Experts of a small language model: 4040 steps.
Below are experts of layer 9 (counted from 0) of a mixture-of-experts language model. Rows are named router (the router's row for the expert), gate (a neuron's input weights, with its number), up (a neuron's input weights, with its number), down (a neuron's output weights, with its number) and show model dimensions 0-223. Each number is 128 + 24 x the weight over its row's rms, rounded and kept within 0 to 255.
Before each expert's rows: a language model's description of what the expert responds to. This comes from a sample of Wikipedia text that the model never trained on.

# expert 39
Description: Table and list line starts
router [100 138  96 121 142  87 127  89  92 223 108 147 107 133 154  91 150 119  93 110 167 154 115  88  83 108 111 137 127 128 148 111 128 137 115 135 133 101 103  84 118 148  87 108 145 101 166  90 157 149 110 119 172 109 138 140  96 161 104 141 118 145  92  89 116 114 145  90 121  98 127 104 143 147 163 112 147 107 131 106 100 106 133 116 116 113 145 159 145 164  90 145 155 124 100  83 147 153 114 120 150 120  86 135 128 108 107 164 150 156 113 135 158 118 123  95 126 121 118 138 103 138 128 135 115 143 149 159 140 106 135 107  91 157 133 124 116 107 143 114 150 112 102 102 117 110 111 109 150 107 124 143 118 131 103 110 120 135 120 144 136 139  93 145  94 144 106 168 100 153 118 111 123 116 139 149 102 106  89 171 176 159 153 104 118 155 131 102 161 108  91 124 125 163 148 107 138 163 116 117 148 141 138  85 106 159 128 160 136 130  93 138  98 145 158 144  98 101 148 166 131  90  82 113]
gate2 [102 118 164 133 126 110 198 132 129 191 141 149 113 128 172 142 111 117 140 154 182 126 157 107 119 153 171 126 124 142 146  97 131 135 113 116 108 125 115 129 156 106 100 115 134 145 116  91 124 152 140 130 133 149 115 163 148 148 124 131  94 155 100 134 105 127 128 144 153 119 153 111 142 137 110 110 132  56 158 145  94 141 121 113 134 124 110  99 122 158 140 106 168 115 128  91 122 123 141 139 159  82 121  96 100 123 119 141 117 128 145 112 150 148 128 123 143 147 118 138 140 135 133 138  83 103  89 182 171 124 113  93 160 142 139 115 143 108  94  74 186 103 106 163 120  83 126 164 107  94  92 126 119 122 102 134 132 107 108 161 105 199 147 115 118 137 123 149 115 149 110 101 135 135 133 115 133 102  99  85 148  96  98 137 110 156 144 108 103 134 105 145  96 103 106 118 128 136 122 111 146 140 135 124 134 162 127 174 108 110 116 123 114 203 130 125 148 134  92 142 104 160  96 172]
up2 [139 140 142 124 139 115 113 166 118 122 141 127 164 113 174 123 162 139 127 137  75 130 136 141 125 114 136 129 117 135 151  96 116 107 108 114 154 128 100 148 140 105  79 104  95 153 149 167 130 125 103 121 144 104 127 133 147 136 137 125 121 110 123 101 121 152 154  87 125 158 106 122 107 145 151 148 135  71  95 171 133 116  67 119 132 123 112 127 106 104 133 119 160 124 131 106 164 125 147 151 145 135 154 121 118 114 178 155 127  83 131  88 153 125 121 128 165 127 119  88  74 119 129 121 181 123 155 150 126 206 119 175 146 100 143 114 159 167 119 117 108  92 107 116 112  85 118 134 113 140 101 116 138 118 135 146 127 117 169 112 142 189 165 125 141 123 166 140 138 132 136 143 125 120 104 147 166 131 121 162 111 162  78 121 148 114 148 134  83 106 105 133 127 110 127 171 139 173 139 100 126 103 105 153 151 126 159 120 148 124  73 115 185 115 168 124 103 127 147 154  82 141 129 154]
down2 [106 118 116 118 148 156 129 140 128 114 128  77 131 125 133 118  85 151 123 105 125 128 127 154  86  93 116 110 182 163 143 119 138 155 121  97  94  97 182 148 124 118 105 133 120 169 105 122  88 133 138 132 159  86 131 110 100 102 147 148  91 106 114 162 100 117 104 134 126 132 111 180 102 142 102 110 118 157 168 115 142 163 128 143 111 154 140 130 152 130 151 105 146 178 156 167 117 100 101 119 115 128 123 165 108 136 147 152  79 149 159 124 130 126 168 137 101 115 133  68 124 152 119 145 104 104 120 128 115 117 109 103  98 140 120  81 195 129 133 133 170 143 136 136 146 128  89 165 103 113 107 130 109 105 134  69 171 143  98 134 136 155 121 140 111  98 122 109 106 138  94 158  99 164 123 104 115 144 110 148 105 162 101 116 117 149 105 134 102 134 115 142  90 136 120 105 152 129 143 136 113 155 164 107 113 104 114 144 125  71 126 155 119 162 117 133 147  77 134 161  96 131  83 133]

# expert 26
Description: List dashes and codes
router [116 144 110 119 147  96 139  69  98 174  93 160 126 134 164 114 137 101 115 107 180 153 124 133  89  89 112 139 134 140 139  99 115 151 136 116 149  71 136 122 120 149 102  99 144 118 158 152 163 136 122 119 159 116 141 142 109 157 111 154 122 152 127 115 135 130 127  95 139  96 131 118 145 155 158 114 140 101 155 117  99 114 161 118 115 121 135 170 167 146 104 139 147 159 110  89 150 167 121 102 127 137 132 125 156 105 124 153 140 150  99 140 141 111  96  80 106 164  90 142 110 145 147 127  98 150 151 137 138 114 131 106 101 155 161 155 117  91 168 103 124 101  98 102 114 130 110 106 151  98 141 143 140 121 109 105 105  80 110 152 135  98  87 148 127 121 117 163  86 147 124 117 109  75 108 171 116 117  93 152 151 145 140  88  66 135 115 100 118  95 105 102 113 155 150 107 151 131 100 110 171 148 169 121  91 156 143 141 121 134 105 129  91 139 148 134  87  94 139 133 151 102  97 119]
gate0 [ 97 139  95  93 120 115  80 131 124 126 126 166 112 131 139 120 145 132 112 118 124 129 129 127  92 129 176 111 121 132 126 100 139 175 100 109 123 121 128 104 114 152 128 134 115 118  78 159 137  91 137 167 143 111 108 128 175 139 134 166 123 144 105 172 138 170 113 100 126 136 139 142  95 129 144  95 110 108 140 129 154 102 141 157 111  66 143  80 161 149 149 122 133 135 105 116 129 165 139 169 113 151 131 155 101 125 136 109  81 158 120 144 129 107 120 118 118 163 144 102 121 147 123 163 107  71  92 149 133 159 128  81  95 148  87 119 116  74 127 122 160 130 104 117 115 123 163  73 172 169 116 136 127 119 122 131 108 103 106 189 115  94 114  91 140 103 132 151 157 128 113 156 103 106 157 113 133 131  92 131 142 112 144 160 162 132 101 154 156  88 115 131 118 157 136  79 162 126 105 136 149 123 167 109 104 140 159  70 122 113 124 146 137 120 139  99  84 112 105 137 150 127 117 132]
up0 [120 117 151 155 136 133 167 151 103 147 116  83 130 111 127 132 124 146 141 131 133 123 140 111 161 117 112 120 139 145 140 163 108  75 156 168 117 130 124 178 182 100 135 111 160 135 170 111 104 171 120 121 129 119 125 119  85 156 121 117 126  99 145  86 140  74 178 148 121 140 141 121 162 163 117 178 157 129 130 107 124 151 126 100 146 152 118 182  94 120  97 139 121 107 130 128 125 106 115 103 154 137 123 119 116 105 136 148 164 134 142 102 124 147 149 121 131 125 103 135 124 103 144  82 138 184 148 137 129 113 124 165 104 107 146 126 135 167 117 109 115 104 165 160 146 140  93 192 100  90  90 145 128 133 124 139 121 149 149 121 141 169 133 161 105 160  81 107  93 145 140 107 136 127 149 153 109 122 151 155 124 148 100 110 120 123 159  85 132 163 128 158 133  98  90 190 122 141 124 120 114 146  88 141 167 111  88 158 147 121 170 125 107 154 122 164 169 138 134 140 158 143 132  95]
down0 [ 79 126 156 111 138 134 149 109  96 141 109 126 115 112 140 174 121 156 150 140  91 113  97 176 123 143 129 114 111 146 163 119 109 146 129 150 115 141 128 159 106 141  97 106 131 131 147  94 114 124 120 112 150  75 127 161 110  89 140 158 143 111 113 101 137  88 125 109 164 149 150  82 119 120 148 175 183 102 147  68  88 106  92 130 147 104 141  82 134 118  79 138  76 113 167 137 134 119 109 102 157 152 183 133  79 115 126 119  94 118 130 148  75 165 141 123 114 123 117 160 123 128 159  82 170 144 160 124 106 126 108 116 184 148 127 138 129 125 143 122 140 112 163 107 173 123  92 135 142  93 114 103 101 133 103 112 118 127 125 174 101 143 149 147 115 189 117 126 126 172 126 160 118 125  94 117 109 119 128 119 126 107 166 124 109 121 137 111 100  84 127 144 110 142 113 165 105 123 129 113 111 165 124 127 117 127 131 130 117 137 135 137 165 176 131 140 122 111 145 113 115 124  91 140]

# expert 21
Description: Table pipes, chronology links
router [123 131 108 106 160 112 106  89 103 176 128 154 128 113 150  97 129 113 120  71 156 159 120  90  99 112 130 158 155 160 165  91 139 144 124 136 148  88 102  73 117 125 108  90 136 108 151 126 166 142  90 139 133  92 127 125 111 147  93 180 127 162 121 107 115  86 150 116 111 103 111 129 128 148 151 111 156 111 136 109  91  91 122 103 131 113 152 128 146 140 115 155 156 129 130  91 178 163  99 113 172 153 105 131 135  99 126 158 130 143 104 151 136 127 122 112 112 145 103 167 123 144 153 145  86 175 140 159 162 117 142 109  85 149 148 147 107 122 138 120 146  95 114  68 114 127 108  84 119 114 162 154 101 152  99 117 108 103  95 138 135 132 109 141 125 143 100 159  99 141  98  78 120 117 136 134 119  94  92 158 171 144 121  91 103 146 108 114 147 113 107 100 109 145 159 106 157 151 109 105 158 141 153 114 109 134 140 144 111 138  89 129 100 146 163 147 121  93 127 155 119 114 126 102]
gate0 [120 115 148 125 155 141 109 135 143 152 102 112 119 119 104 145 154 117 170 107 145 128 131  62  94  97 191 124 108  98 108 121 137 153 154 146 162 138 122 151 113 106 147  99 153 109 116 121 158 109 112 146 120 127  90 101 137 138 101 142 139  92  91 122 112 144 142 112 102 131  98 119 131 118 113 122 126 178 157 152 126 138 117  95 124 132 158 121 114 123 157 121 147 161 152 105 145  79 124 157 141 114 133 138 141 106 128 164 115 112  95 125  97  99 150  94 169 101 166 150 132 157 129 132  79 162 120 155 127 113 127 188 137 126 175 146 121 138 122 132 190 127 130 157 174 150 111 124 134 134 126 137 106 132 102 126 140 117 149 147 125 109 108 133 116 144 121 118 119 122 148 103 147 135 143 145 109 101 136 115 115  62 121 114 143  93 107 141 140 129  89 127 134 119 157 177 166 113 120 136 171 132 121 206 124 100 163 178 119  99 113 107  50 128 124 138 147 172 101 121 163 123 104 135]
up0 [115 120 137 146 155 135 122 108 161 152 132  91  47 117  99 140 145  96 162 102 148 118 125  87  70 118 153 120 151  98 124 139 166 129 114 134 158 124 141 139 115 115 126 123 160 116 118 120 172  79 161 130 109 125 115 123 128 147  99 133 119 100  73 142 116 156 139 132 130 139 118 150  88 116 125 158 141 178 114 183 108 148 115 112 126 115 136 137  93 138 141 115 133 164 136 126 143 109 149 170 172 147 136 139 165 104 120 157 113  98 123 131 113  96 147  78 167 132 159 166 132 127 113 149  87 144 113 168 139 121 123 152 156 155 145 140 127  91  90 114 194 135 102 121 165 154  99 150 192 114 133 166  99 166 150 122 116 143 154 110  98 131  85 123 115 116 129 145 138 145 108 128 153 122 143 139  82 127 118 104 100 111 131 133 115 127 112 128 132 117 122 110 121 136 129 137 156 130 128 147 184 156 112 143 121 100 141 132 124 115  94 112  78 134 136 155 164 167 122 155 185 115 115 133]
down0 [168 115 130 132 114 114  74 162 166 163 121 106 137 104 108 168 154 150 122  95 118 101 132 131 127 126 118 136 123 114  55 106 144 105 165 144 133 131 108 143 129 101 171 158 128 157 145 134 127 152 120 136 159 115  97 131 113 125  63 156 172 121 160 133 111 112 114 149 144 133  75 136 141 117 110 163 106 134 129 126 110 134 111 162 134 151 120 136  91 119 102 135 160 131 148 170 144 142 132 136 130 124 135 100 155  96 109 170  99 113 137 149 123 112 144 108 135 133 119 141 147 119  81 125  60 146 154 123 104 143 144 125 137 128 146  86 174 118 137 156  91 139 103 114 165 142  99 134 179  97 103 138 151 131 114 149 145 129 142  95  99 111 106  89  78 137 141 146 144 150 135 124 146 139 122  83  99 134 149 135  97 112 193 148 155  98 109 113 145 155 110 161 154  99 148  99 121 128 160 189 114 116 137 167 137 103 122 133  96  96 133 121 108  79 110 153 110 124 114 146 154 109 128 143]